Experts of a small language model: 13 layers, 4763 steps.
Below are experts of layer 8 (counted from 0) of a mixture-of-experts language model. Rows are named router (the router's row for the expert), down (a neuron's output weights, with its number) and show model dimensions 0-95. Each number is 128 + 32 x the weight over its row's rms, rounded and kept within 0 to 255. Numbers have three digits each.
After each expert's rows: "raises" lists some tokens whose logits its average output raises strongly, later layers aside. This comes from a sample of Wikipedia text that the model never trained on.

# expert 31
router:119123113162122154115140126182177096132100117156139160150154174141149097164117041138076144153123145142095125180115122102109133121122110088131147144118161122169145160145138088184175180139178177081146133081116176123124177192131160081148075142137152180097108172157142055165169139094130161182
down0:120074158113131100139151103148213200131211219175122120058176120171136117121118129104131128125129140082117215106128131125129144119116146142135169094102146084113149126145135165129128114171111165172094163135129153153061047118100149107106154125091182108119130156107138122112096125133137128092
down1:146128131127127138079169156122123156134084121243173155128129126118141109119136125134183133130132066147149129189130129111194127123141119027132127129181128144140127128120121133123133246151148128129133104131135135141117146156127106074145071127110083126126132133129070138088125206075075118140
down2:125085156092140112173184161090107066128079134144170126169129130130215127150183129136117103126138127106128146103117122153143137082121134069155095117007110156133127195145091130130150146129128126121103122115125147115121111134128102167141126042109191171202123107118129120127147111156189112171
down3:152118149110120082168159019175104136138092133175082069106169109125127125135117120127141074129175112131182121094127131132117136135081079212075087141113147173099115128154153140114186170121087205047112129110113126119125134149078125096080142128125111119143138128127096077126128154086130107123
down4:128071194148115119079136149166129137145141127080106133149113192154160125108129133129075125115063145126130092174136245186130156125197091129107128141158059128148112123158134101163103127151135143120127110150128147132094106179112097153139147127115104115130126174075089175176113127208178128112
down5:128111178099118181134120157105131174123084103062114123118119134101117128113117051175058167141108111156121148100110119149144045077128155126109128083115139092206093094043138153103091129112084159130117210144120152171108115123153184125106122088145110117176141125172168126149113129155126135096
down6:149126166123127159095135129126178124185087129151103215123211167129126112125082216114065127158103114098154135127159124075131139153165088115142140198155126071142173121128120145106079109125065129099095109058141176190129112179111126135138108108128103142133136137128115138137119204121136145129
down7:155115123131103133113141122130110109132124142137054126123080202130085122146116172206121044127128123101125192128172193110130129084069129126138137087166142130165127126131192209126131119115134137207128145081059123193127138112127129126196130120107132124131135114122123132124113150129061076117
down8:122156147133134151176140125129136120127123122073129155087121138124175128132106075126087074134128085138137142138176139110145113115123058093149183112115125138086125129140162143127135203127109127129126142131137136125130154014113135079150152179119096184126004152174151123131157088193155127179
down9:127161138042093155012128149099107126132172115109115138145062120147143179102180155131138135127101105115118147074134166141162103128138128136128075119137094121147158128152126188128148128119150129131183095127125050145095095046129138160141113155134124127101108208127113139148127139132106121038
raises: "ad", "j", " |", "y", "ag", "as"

# expert 143
router:166160129091092149137187148113114168094122095084173131074129138087164137144141196118097127150084136084140086113123116156136128160095173092152101154106091119068088180074134097183096097186120076136167112099129117152108164063087106108161114076092113123169135157187089150084116146146128130121
down0:135129133133160108123122101145080116171127138106104131108120145106056137078100119121124145099149088148178144107135088134114149168141160071138128122128086139140151095097122135118147109122134120207107110215110162067226105079168114121125133131151200109123201130104105063107159068156148080129
down1:113129124111141131127176120193147121127072189175090160095145148128136124148116145148161138178105114104120119157101114128122116125097096154122125124128138192099181109143135096121130169000081105146123179128132169100114011179123129116163096135128124125138129141165080127118123127140167195128
down2:081133134133151145074173144117164174102144145112119113154123135118132128124107142127117176099123132130153105104150135148153111133128137097095118103168188180130139143148126134148139096081113135132119255130123179137137108251151168114153225127118115138145129068154097125139056109136134094126
down3:119108110158122143044092156174135036234180120104154090173128110126119155125144121166094135103186134149148129121098145129175075137120087127091129158134151182140131093140072096104194128209053118161114126125131125118156129130129172123157097152135119130134134142122147122124121088127123109075
down4:096149130095164104130121085132141154113033129100171192138136133126127104117125122116134098115138161128134131146124132142156121129124190138044120063180144126128116126128089201136121127121191112142127164135103095199152093134084180129149126192083111145124129094130204127213083128172138145113
down5:147185104103125127113174119139152127111092073130109100132127146132187014079142113114150119203137151167129142147138098111094129137116120169142079141133117102126105147119072138128113090123071089134129127123123145132110176154126143134101110121120057159129134144179072128056128185159156038087
down6:124141137120065122101102125173129166122126141060056069150116058060046127097119152052158142132150135135128123136143129135127123091135099108143140131083059036125144118082085109089161140107137062123131128127120138133136140080121093119118130131202120124112133172124128128094113133066151151129
down7:090110149137127024131106097108106163133118150097117040211135129128105067034213056133064116160123135118146159157130138133148113175099097124158156101128150125144129091131077127175120112124107146145134108123110133142145137120148146137150131155129129123177205180131119135125118122104098131107
down8:190094104132121067129099135134106126125154123145134140171047065137137134128140148118128117174143161120156084152134118074165107124106118149131125123128083128205109142128119142128154114137022110135067121100104119169125143131136148124097119129104144191126129129154066129135097018083060095138
down9:123125157155109122134158105130105072180134137132125081116100119148135146104125075127092109117098150150133193131137145127130127149167131196119130090128124101131111145134082191185109188126096109149178134185148201084207129086157130193094153205129127104109113136114111161087068137160127196129
raises: "-", " May", " September", "s", " June"

# expert 34
router:131190102156170133109147118151156135144124099145135141082173116057155106157148086183119179155179184175128152175115172141125086155146147096125134130113177120136115125104129131143125140120187170077139129072133119140095111123083195102097100066192151155111128131173198081161118134122142177175
down0:147154182122125134127133212173114122137099162121138091167118165125175147056118129099129090093110135143039148144111102131099130114112104128135131125030126124130080095117134129133063121125129134194128135139208153131145102088157062138176119143096159127131139180129131078145151065116128099175
down1:125205173146150126128148082155121117120128137124111119089176169180129127116053141109110113148166104130132249119132061161083103129140172139154212098130119056136121121142106151133207154166127130100157127115126133135127133140101079131124142121114128127124099124190212153127129155121138131152
down2:102144087165124132053158136122142163114120129201110161150071131162123109166127143126130147118134124064126118128137159114126158172135112151103030128104124071206119060078150125117087130147117096131131140130128178143048118200129198146145128131128122137074126177125126106105120089154107128177
down3:148139131114119158138129181115025145138146100129144130126137202131116126164135131117068076111142081015132154103099131080141139136174147135135102102069141193109128124094163123101142123116133151125181137142126109124117179163124137119195126136141122146127130182128156084070129079102109051117
down4:134128131161141180167130123182122112167033128132151145079132126129148132146176079118142101112136130114072109129185106074159076062116154124193134140059128114159124085115191143126154107110150120126130096129183138122180163151117130127134122094128125117088078131110154129130197132128125134023
down5:080141110169102105145082041117096173127140151139128155126173170081108117112108171115137123122118108122150215136150124136122156127152074116129128152220114152103132150126095137189099122127176145119136173141180148129145161077110177055168118111131126154188127129197136086115132167130174159149
down6:126135118119103088144131156114114124114128150127130071115102130141095236156129108135120155131133141087146176077137116174126120104133206150131092146129130088138151107174161085109120140124191132147082078128102102188255127058098104174134131119161125130136129120129143126149174165093130117123
down7:122156075140059172159043105139121147094199111127125101104113115126154122124121119132116141118159130076143139130099169167133132078126121195083123132217142140184147146132089134132190048128163130129142071129040117067127136126105127066139132165135119125151086121143115128116143150120142141172
down8:203131097133133132080061125122128115134089057132132156139124158133110118126159096210150131064135131139144145139099157115160108195165137128140161108122157138150124190122123123134124127167138130062135127114083127094128134134188149132124043086167103150093125141127137193198195120140060132126
down9:133097158124145092160129065140100149048139121160128187184160133137178105105137138188113114133123131091126134126162134128122116087131124179074085117132155125106129138129133126130163146184126152151091175181123085089177089116098129122112141162128124137163192113113119127041122076185030107117
raises: "on", "o", "ing", "ly", "er", "ill"

# expert 5
router:117098092163183120120160139083175137127089076186134181095185163125160095138109084137120135080151149129106174158092104134115139127191123124180105162148149135114177086088094122159099172150105178082111115068101162131159146132098172124164094128099134165157136197188164089152148109127103167144
down0:128139163061124148141146092088136038136153114095139129134120128053098178085169128134102148136146126112114206135055124163155127150150127115143153170140193148127160150094124126129118124121093165098131161062089173121127191185058105112151142132136100138056143139135119129128196153135113152115
down1:139088134154132162108145143110148102128132067124145140167118100104126078129136098127153023171125050091118131128108159202117126139148191117109125100161120149088129170147169128115118159134089100132119112114142110124112129129193137125170073059154223153124178125136127139142183204114140141127
down2:057131135141127087077128134164130135130142233079109136128075075093127128127136161157133128133164097086120136126137134125097097115143059123128125118122143169132117114143232111133149130112126132101143156152097151097120124060134186092111138107079135136128127109148128027126116161087089068168
down3:124129122142131145111117124141134098109130106127092131124121167146164066136096116128168099123109150084081128095083161174083129163106124171098045122141124132093120157146072124170165131055122140133043127000147124130131127099103116134104093213091151134191125127126108085128147101125130137146
down4:117138127133097089210140062193109178122127166120086118123145173151070053131141160223129170108132169120112122170128143126044135120115146124136127130177157130130104149135121151137128111111126135136132124098146139115134148115064122128172215148174156137121133125099121112084200132081125178126
down5:080029128129150142198132117101129161136087112147159111155128136126109128115122211155158124126192099117159145160120166101143157190115140097136152197103131121135127093053117104120140161127105128111129108088138110102106092138121127145125180131034165117153074106118091135124112152137164123043
down6:130088068141233138122121115149128145165138131103128087129152129128131105099192124132115128131122107063108197120171110132128143092084117064127122117126139111076122127147117122139079137146098151161120126127147133153078108053135163132198126115000071123123090130128135139125133147133097126152
down7:130130129041123127143132114135129089129135125125202100171129106055119128126099157166111153119122114114124109082142090130122195161122190129128170162128134127038141125127118152166145166129128149123124124057135232130079125135111090138127128107147168128126059150117182070121122129129070073117
down8:101141074194150174133173163125125135063167076116137112178137129119113164109129201143115054095058150087168128143141195142172127119138106122126106141130104130141127091126096110115094093148109166121113092143138095216099118116128100137126069103164096123068074121069131131116115127086173119126
down9:121138108040129087130083117163141129169132118105132144134135084243148158154114166123092161133164135134117119114140109149172115128104094129129182131123116167228123132100146183122108122107089188051060101126132143131084127127169128124170153208118120141128155121136143128091128129113116170100
raises: "it", "iv", "in", "or", "ival", "ut"

# expert 32
router:159143202100154098109097131167149208157102136097154135125148111116144107112064179064164121117092111139136119142101121096094154147184133120093099164177092165114119138112191145182090103180102083129131116156135181166126168094118118174072082131098157129116117153177109159086137173087107097105
down0:044128132093128149176109096149098134141160138142116148099150069127131054127141114098119140140183141212072163095144118103138133129105196115064161167112131082107154111050158107149125155102128118137119093146119188160083117091120067128162117099103167093115118149098102186130082139124130124168
down1:134089041125143127121116120124140174122153121066129148149135143119126057130122158099181165148134202172138121126139153119120091119168097135090141127122187158109077043161090135109123045135130134151156155102097145143127104138141140102148210144118103118223121085115145122112170079119134114119
down2:120127122188127129129152119150115112143148203142138121108154129130148131136130127074125097117143135177116105147130071127128128096060126191191134118142155093103057169123094115133096144152185138113127125122108099128184113121115249129148097169076087127124098177170148038144139112178118143126
down3:121133130070132103060117119146120105151114075141194133092160153110116149130222079149141105147118123166103123141130133133103137107161094051155126151141137123132144145210177155135123056091131128154110117140103183146184108145157125189172065157109186129113105137149140125186139119155158081099
down4:117199116126124129158161141208130132142111133052137182129128128120159112153138132110142169112079132105167135126117080126081117129128145151133109119126117123142166148142134123121105126179118120130034131117173195160126150158128134157099094039080142176111126108144134220121116121042161105086
down5:066124165133114112130125137122117114140129099109067168113147157243130130112102121144088143118104151116196126189149129120112129119144133107217129143119168128115104099124119122083117082138219128140162153136118079145125126077118168163199164119092112162137108171137109041130115144146115119164
down6:123131122100140104187113115153131100140126080155096072124041073141117135126168155125158126127135123031151127142125188129113117114133138131082124176141036105106110107124212131162083106133120128124085103103090129140129108153135123181092115139152116094105090181105137128102178039144126155116
down7:128134119127125126124126130128113128139215180132141145145158124116102132130148099086082169158215144137170119156079161138110116094134130138122134144240114160104101116246110120142133076115147145128162137142146125135111145105126189113164140110115120108178135091111120178127079097123135217103
down8:102144180131087147136136095132173158125132109123106123133148144085202064113053119095115115138149128072175133117125172141063183194078121142138130137120119125068058094126102143141114132136052138100179102106127067130049123149113123125084125105135171129188126117116111153122106142112108177140
down9:127080122146145127127111129121142106128070093136055121081076114116176153136113181126075132141110135152119124114162122150096132070157127148100223199127159147127131121141091122124128138130048144195126162122129073151121128055191073113087137117151095115153131096185130128131134054131116124153
raises: " km^{2}", "==History==", "eries", "rove"

# expert 56
router:151145195100155099104089125159158199162097136096160130124152110125148104106061189085163124118091104143133123148097130103098143150178147117100099161168088171116123139113192145178084099183100084135139120149145187163118173096115109170071085130085157140113122165177104158082135172094109096110
down0:128175122133037127111161087144123138134117131191139061148123097129148161130114114105173069129110188124130132135136126052103108081093083167077117162123098149100128029111145213142138137119170127114133125194105139152120106126101137136209118130137103164139090113125151134114151129109139179105
down1:145066147082112143152108127179171171050116130115164055129084130111136168105111127103058126136126157130141139034164128100093104155118116152130047137124116105084087126150142096097132123112122199066161117147111134101109139124120146113166098112153129151104148119133145178123102178176168102184
down2:123170130175066057104194127208097144119136071126152082110124119131116130127118240144130148135180117164072109129141098142129119100131090162160117161126143152196139140079080163128054123108131130136142132095111192126131150138092153129125139130100133094140129125190120108121189124100127092134
down3:154132111161137195106097093156146105096132151098157098191105104125126040163065120084106132167140126135097127131135155137127214091008117127090118125107131152157122158163091090149155108081154149124120139130115216105116178092117119108134153098068117136109112122113141119125077119129126130131
down4:129104091125085104139156148147123139154183089108068113122123054167165128111176092098077148112102119128129122189075125135118114132152108084136046114111172132139082135068122103155218101128177090097148054121133068148122164122177169131121195132084134113102121130129146125147121126102128124165
down5:135123106247119123097114151098117126169122124129118153158122190101175111136140097117164116133154146063141101147123111119111081132095109168150133143104134168098145182078057091141175228120126209119150082104123122157143166129130114123137141116157186106117152140194166130166132129144133112116
down6:156123126127128185096137200125122119161114109128105137114146128130130133196060091110112142135115149060129131068167137200125126179162124102109072119128136120146176114107156101191144159105128124168121127030086117118150093120139123128126186096136157107183109078157167148122159129117167061076
down7:143190142118146086175107218126147144105120163164169171134133118149121121127038159136134137114066095109121140053079104140122173105100153139136152069128146136132097139091172148120130126108104134128079128198125082130093112166138149131125124087098098182087078107101111127059136158160104109080
down8:141227081091128155152188099183150169152142123112042104128168163128103163111109170127109060100126147122129122136107116117091124117147129170068126100163111104113111135119119112147126205091121135127120151089131045115143151126129181117123101125131079187142164170136126094153133075144132179166
down9:157123112080136128136092105122159124078121139128130193160111115137147121100094234065104095126099138130205167090083155104122136125168136052115147105120078106171146130137176111146131083088092132222120131142153158142125117203126128074106147126197152130125161128140110110119098117121106122115
raises: "oming", "ind", "uro"

# expert 179
router:160152214088152092097100128157147194157105130080167133129148103118139109111070187070165116123104109136131114145101143101103132141181144108100101157166092156112116127111189143181085107183092067140148117149140183154123167098109117156090092117091157128122123184173100162073138174098111094116
down0:130094097146122149119151167104112086145142123135126127123162133151182096144101188187058123140113101067080127150130115143055132133111144139143113173147047104095127140129062107148075117132131175126067131156110112184108123046134125089065097141115143196142113074088122118154105113139141154091
down1:129140104159114068119134125147070172137098057162129119136112143142165124150095016105117146130141124183109126129125137132111098124165085131182145056125171125111151099114121137147170127183131096119137136164123103128128127092123077150086139108198107166150136196119036128142136107073105175139
down2:097137090134131138165121099146130091137168099100141163124115144121089168159125159111123158099058185091127096138116159104095117034096142109124171106234114127120135128205140100128107155143144179040142157185128077125119146126130108131169136144102187159136107128084123113120116128131178124181
down3:169127094093196194140109094194113077130170178115094182166166117145163130128151179106082152134127136147246184129127131125141116155132117137105090124105138131132109128093125078122144113148127124182138066159095118070133156177134094111147136089087092177099138128129149128082149138127120160164
down4:123107123131127116143164099157082089059128153158138144134119038113129153145105214137133115153169109128103111122137150176125056151115112130126163103125156092126159060112167110127099130183167127157053109094124125138218105025130148093129128132130049114126131117126139126136141126130129131100
down5:157143143117147138152124063070136128128123086147113158186187132062167145123159103080123113145136107106096140163132105124146175088164121110149152113180183108126085175123126127132140126136095140126129139128117158151116155156135138143174122180117100120166070149128204152120171042143034201127
down6:129114131118154037087148112208128153118126111102116113100125118076119142127101089151153127135158104133162170160075159163151096128180005144126078120129121144126128136154129118098131132154138098154069129112137101120160130136124116129097111073117174119231118196144128136126135107093161171164
down7:157096145116104128126122221137124172128122117195161117066128131144121128124136127136121199161104161062064125162149110076184139109111204096137121137110143059141132129092125111102010158089128184133114128139145141112124104110112078119124076120122110107164090161103136137150125139143144090134
down8:114128121122069170123119123174117140092098068112124125133169134140135145135140139134121072123101120100134179087128071116099119105137101103113217102143144159151119107137128144145118088095212167101099154129119126126063019124157172132145075104205168105086139113097150177157118104147097093127
down9:140105141080131163033111137083109126169162113065120101128119176132130082181149105063152128106193127131126127136096132118158151107071129126143158126128108135125132185131127211120133137166169129101077086109155130095122065123088128124122116131100055117136113050123095065097176122102132124112
raises: "on.", "ament", "on", "on,", "olit", "o."

# expert 131
router:153150199095159103107092119163157209148112139083159133111145112125138100116069185081160127123094103138126116145100136099094146148175133123096100166169092174113117143116192155178080106179103085129138119141135180152127175096106121175069084126096152130118122173175098160091139176088097094110
down0:135125141124121152147059058149130115129121108165091055196077088125081115131128135126170106082096092133086136138120084171142085137120128133103132102177135105134102133100137071066120143104127087117110125130251135104125142144133159071139154126170114108134169124091112126174152100128089128062
down1:125128075095115114117121129124125120137137119111129089183138150128092165150156114126113128116120159124149138137111116130145134077050162146127137121131126128094133183035099161142147148083160159134075180130154206097107105155139143073126190136138133074172136145062126180136183091200065103080
down2:099124141143150148135122147119121077113119131109112134171165175137147122154166111130223135211083159094106070129118087034189092105119132135146128134127111139091115076213113128124123130134130077125103127153146111009141137108108138158089104126132161083103094161132149106116124139119139135102
down3:118130143119066123117145151097216145110088162084137167122116116167154121118102136095047188163147064125112151161112155127123153126133115117161199161174122156109093133149073161078116123133150104105207129154129129150121050129125083182113090178130081115135100131144119111120115056122111110147
down4:123121150133126156103086139126128161117152065125115215133124137177140132183092122102138146141125111136134151124067201138159104225114148072133133196126174130122182111130112111166167119131122121130104062131076097140077123142141095164144111123126099083079135162117133120154099187062185126143
down5:113178140132130107158134075045178111107117059137125140127085121127164072125201069122118153128130141157115111132062099103079122168119121147117104202129127122175147163143183119137103146101146059180168137097154116127122107159097150166123124111128132148109097147132129203134181126106131050136
down6:123099132126130125126124132081185178123144080131192131119206095121035072122131107101123112090181103133110174090160137111157148160107141080117106091123124117114127132109084222165180102134168118119145159129104133189123117144106144121131102093136082177127148231140117094135130126124134101149
down7:057137132127115126130129098093102115113138177124248162135140122138137104175098147124152167129153196076142070142099087116150126097150099127154199130117138199091135174093191157139105100135127134061118167152132116104124102131118124197125131132123137129179140175158157063128125123125154162128
down8:136131125106191117120125190062128161160088147147123086129129133120141114126157119114144156158043121102148107173127165143086124160141122097145108136142112147105103134052171147164133185173151129160079137104167123132139121132115194124135046095137132133117143099034097145145096115118126139027
down9:084210142165119131132160142114165055115124144123147180066065107114126146130144060132170091123216144133094103139106102128130126131131120134123139123168151142134175134156160131057125070119125142124170136144153081120102142126162100079041123126117147099089090143083056159123159133124092125134
raises: "on.", "es.", "on"

# expert 23
router:174093132089128173076087193122061140144164108093126072134184112091113111171136150097140111115088120104113128156157083168087183097118143147168115142086107122078111146093092099111097182095126093161155171156173150148073090091101092081154096109087110136166141100149115142093159137116097178104
down0:113116165115167113112106088128085132136032125125148132117132155017115097016157107144104129135116124099125102158136182157127131156087179084129085125224128125117130132175124124146149110148101139134103125119117126111149095119122130162127125159109117158175092135164148121155099061144185161140
down1:141119134154116146139132128113153123128155136128107102160129140128161052072118118114087133129127127105091036080148197128195139106140217135162120156118137143117098143109078079108129156118130145103119121134137142122129127003126129122118150146069125130124186112163089107189122097198115146098
down2:149117117086095118106137048005176106123136196104163207182145061121143188072137126101112127105136150151127124120132160115168141110125142128177110133178199137067127108135118155118135152151132145069158142120125128120110129074152134139158082094100125155116128128135115130130182111152122100137
down3:158153111171128103128137127086085133198130161162140116120089126098136070159105126103105129154121116082157068119106131142194114157138130108131137142186124143129132082161129112204166130161111144144058158085128125154171128166119062121064139111132092088098134153117105128115193085144120132235
down4:057115084126123150133129135049132125134200167144123147136177114133141140191145128125056167126091164150136114129152116151138126112131105125136091124110126078059155093167149131095111125121126120110119127082092130140147129117134091165111038144136140104161134137056130103128116033118028129127
down5:138118067122151046107130115118130117124114053198128092250128112143125126128103148106128125160147116142115027154122130152141138048111102138111107111160150137101139147149121090151098101052111153178129126148145156112063120155117153131123180124111123136113127139135159130043120130121128119141
down6:126147153117113130112153153216183124132124109148122115128148138210100114155121117082085147114043117158125118160078137111122127111092126146102141155114053127127135087199114047128223140126125157116124167142125163141176129102106134115099093118097151099179139156149133128109131135149160189066
down7:125135127110136200108153140101095153067119155129139128133130160197209094131131155117123083115035158106147142128104161132123176117083123158131147127142130103127137129130113123176132091181131129133134114142085120134253117096126141129123130063120114141141125134163210148133158161171133190086
down8:161136123094140117168114031129147140150130144157100166095117132108101150115160119180118104113115122144110160134125127181172125176120098128141120119184153123190121116145122126130176083109098114072138119174132070119097073125123147243150128105158095123135114132104144084126040122115169128049
down9:100128127165123121127119094129088106116077090206114116120123126152140109133131136070127125146137173134095106128115149123136172105091121133122169125134092139128126199127098117119097141158137138216108163134128131078045104121136142129141127214099131099107048066112117127104187126207049112152
raises: "ar", "el", "on", "et", "es", "em"

# expert 146
router:125096103098189108085115122081130125173092161091143146165184160095097083103104107146147103174086148176168178088087104104112168086104151107160096169109108165160143182170165084137097123148125103174151080160155107132108098119109153167093093112112155124081150159088081147173133137107083180160
down0:139124111138138111092127123119128116102143081124145141150148058129130171151129136124167159158143115146056116126131129121178066018162128115123155133126130139083152125146103131129096149109108135128125164054171147130129119133128107124073118133110022125134081131048127096125092040118145110062
down1:207143070179158119093125083153101128141132098147188097167142179110182111135107136119161084127128128171128137122124128130122158101190135054172130106089131158120159177156133128145163065137180113137129180136132130155131113139099086167031135136065142122134142060087133158127136156109128086128
down2:088112112074089125126119121092129172090191126124058110132113128138140090139125122127128144146067168123087121088171124133117110145025141136130145137080140179120110128129115132155082127166055128091136123115098124093069244129126136078161133139134132134136185142170132165125075135106110119177
down3:118106123172130098099157208074167089137136050116132119222132117163094218144133102163143164083110123114120125142121124072104101142128129057128120114155128134083163079105081121133116155145122134141115171129115202135128160212184122138129140120139123111154105133113135150138113120109106060138
down4:170186125072133134120157115116106094159127095145121091042096145153129161147110127150119059158184171107102117105133137160128145175105151122121126105161128063118215146176151205122114101154094115127224157125160121135110085105126121150131119143134115176133138137108140137114131122113210070111
down5:121115165060101156143095147137165137127198154143139153121131124142120117144094168106112130128114124147109157126121173082088117121126122017113081093126127101077088127144178118170142127135122127171097134141040119168129135123154162131163162118111030129131134118134198125047135109069150140135
down6:155129104149160145114115137071181084119107090131127072187085169124091041153024141139122130106141157125156110186128125147079150128117118112102140127142148143123132155088135151137174141120172142125106120143132135118154108159065067130072107135138069145151130130138115036200118130115145146164
down7:130138132139125118082112114121108146143118121132133127139133120076119089084127184206155125134139107146193104120086062187131132177191165107157109117137134139148128129085136187131090106107091115129176126106186141202117058086122087129103102115128108180148170131120120164098128124135119022085
down8:128115144106139177117173064092136255103131123154161119139119078127135129154129118089129180051129122227129166134169139195112139117153151193161092128105110114074126131096124098141143146092169105134128121087167141124128164095163138133104133093112120121126114078114154118143116103096190127124
down9:134144127178110129114080127152100131138141088119153107123129096122109128144109142157159120172183085143146124125072123128000200177128136168129181091127128106118159027124152144125083127135123129156128104121145120127148177168134118077145134118128133163119128215119193116169125117147124104100
raises: "-", "o.", "o", "or", "on", "it"

# expert 129
router:161151197086158093114092113168155197161098141099152141120153109116139105118062184087160118121094106135129123151099128100102155144177142103104097167168091174115123140114190144180084102182103086135139114139139180167123172092107115176075087131090153133108117167178100165091131172092108094107
down0:074094184150097132098114138125052111138123131123137120127174128149135126166122135134193107147078159149080105195129167054131100141136120128076149183106137129111107124102207116140123127099053101135078143165099149123120037103157121083089113118156077089139108132199120161128135108133134128107
down1:152140091127122144120107174176139161184095129144196118094189164102159128129099118120129122114071125152146142130123131099153121093086102129144127178141155125062121252138100112125133170112171124106127197087106036097195073124113115115135128128078134139098105121129139182144117108127104131128
down2:105129141132081125138106159141128060128126153174151127223133085105159106121141137156106059132121165117125129136109167119106085127040138124167200144123127129102118128098088130132130095153215168165169091112123129013140116123112153112110078115111116113086095145150094106120162117128084128127
down3:134118158126130129122131096174094070161112066143116155146133144141115108152149114057130124105169122115130132185133104143141129155133125112116131186196103159129129215085124076140178109138125095127133124117127134058139178104084113126091120105118178131051065136149092136123093059213129111090
down4:124152122104029097130146042211108107088104137152120114118137189185132131123108194142107131127135112153131129140101131117140060165161142119140101112081126123109152138132122143254062079133130123112181128113146175127099113100122186113121124131134105125151145126148121105064137138137110129128
down5:213130185115157117137060081119099146127195145182139063125126117127130177128102129246124100126107153146170155116056120077201181169113128157090117148108145125142152126121134107134121128162128098091091125130128132127136120133120131162124166115128121104170132155112135143223159130130139131126
down6:098090176087097086117180131124128105130138167210099126126140131129130220126126129081063128129120109077206196099113120162136116073111131142145109125127150069133134114134118124091069172133154128171140136137171173115096099109122121163121147129143141149155171158231151122089109125130140130088
down7:122122132065116110125094176131052147087104195162124186123114124129142171134132117123067112198127060126122114123110160127197127127105135114111071138140110205136120134080105123128127148153060129060115131194129106113091119156107120153125148158071105139123127138082128068155194120120113129162
down8:096138056201137129129189106103155148143121108132107141148157158116136135090068084126126129126118094179091108123136102127139128166106124123112151152131121172112135148124128165126136161128107046190127110115179112109236168142130174149178093128133130124180127100127120120128163247110124155144
down9:141137179114126116105175127214105103119156160111140076061160016126141127125127130167096135162098142161145155152110135192097070141147124094105151129177104142150139142135110096147123134115119140176126103130160186132129119131121140159038127062098128136097130179210133099116098116120153147130
raises: "\".", " season.", "o.", ").", "e.", ".\""

# expert 109
router:123071136115160118137131079104108136106079166172177133129159085121115089088109144167107090106080087162156111100139092131095183163139164139144129134163098145090178161100139113155104070158076079177169117140173139150080140161085106076095100134089184119152149143160079152079100086089096159113
down0:145106129148114140130089108140150102092107133114142106145127131146136128131135055222120198150135182106142202151133125131166123134153091120144099105129124138166047129084145082060109128095133123133138129137206081120095127170125184138136134078057069175100130114125106131184143169179121135121
down1:145123129127092111132190129130134185085125127102140157163131127093124177146101130136117176136112057128128143180136149192153162143174152154202133141152121143122125161143005155130115033108155165130131100142124128146106142186110137129136149104133171175139175133176131098125132122059089156136
down2:124154108186147084152238160105129134173139127113132126120110179126127122171160115165105154128097133072128167100102102145094117144151119130186092120119132153132130131163062141129127146125153132182131075119156133126200139152113136125109126133105119114124155129163072154162237126129151031161
down3:126139099165099094129128036088172111155116102123150059176098131123080184121121121124157140147140118117183127146118107132106139100150081127098158147183096109157126113163108102131016125128151142137124166134086163137095132129143130131135225157158143141135129073224122087130123155109145131120
down4:163132138133126112126148145130128125128132146120118127149080164106112202146192058149094158126170163113136124113114126130102024053136121176115126130128059133113124148124173094124125249150115116117112131115096126099134144150162110136169145149153122213098080118123147133152142080132066122134
down5:132130128129121126117122101137129134085128143132078125100118153106126136185093147105079153162063140117127127082000134119109121114097115086134122140141141130124058057153138133197108053117123131195097078116150131140113137171129133126180141072191110146154137077136149103148119180134129126121
down6:125135158153137129127103121091116102115131171125150157152053120143152127095067127117127153122128130113180128128151155062144131110078151111100154128145157128121128087176162131122102117130078170181190121137162125176131141191104089131169107122051103175133117136127125166188000128163111132133
down7:145143111089184129093105124172131129173118166176118121130184059119131124104130051126113124151140113124139091129112131124149132126170126115139048155141172150116139150189164083111099147124122113255108133113184115065125123152118130128133139129089097134117138165132092123104138162143145202080
down8:179125108110163205092126077072127127139142116104135071050174149091072124102109114098112121115130120131153129142124126145153125129124188139129161140160138131036096114089129100117141106144092112126169133110123105091098126148122089128111150116145085138133132178117171232120126118031072131128
down9:101124189146125144155086121141121142126091069106154179142177207101050150121159122126129127122131153125133125128127054125083133135165108026165143137105190099133137181128128182145133205133134132130103142172151113132128146138139105126089124079118169133129174126138099151168115061170128120075
raises: "\n", " Location", " ", "\n\n"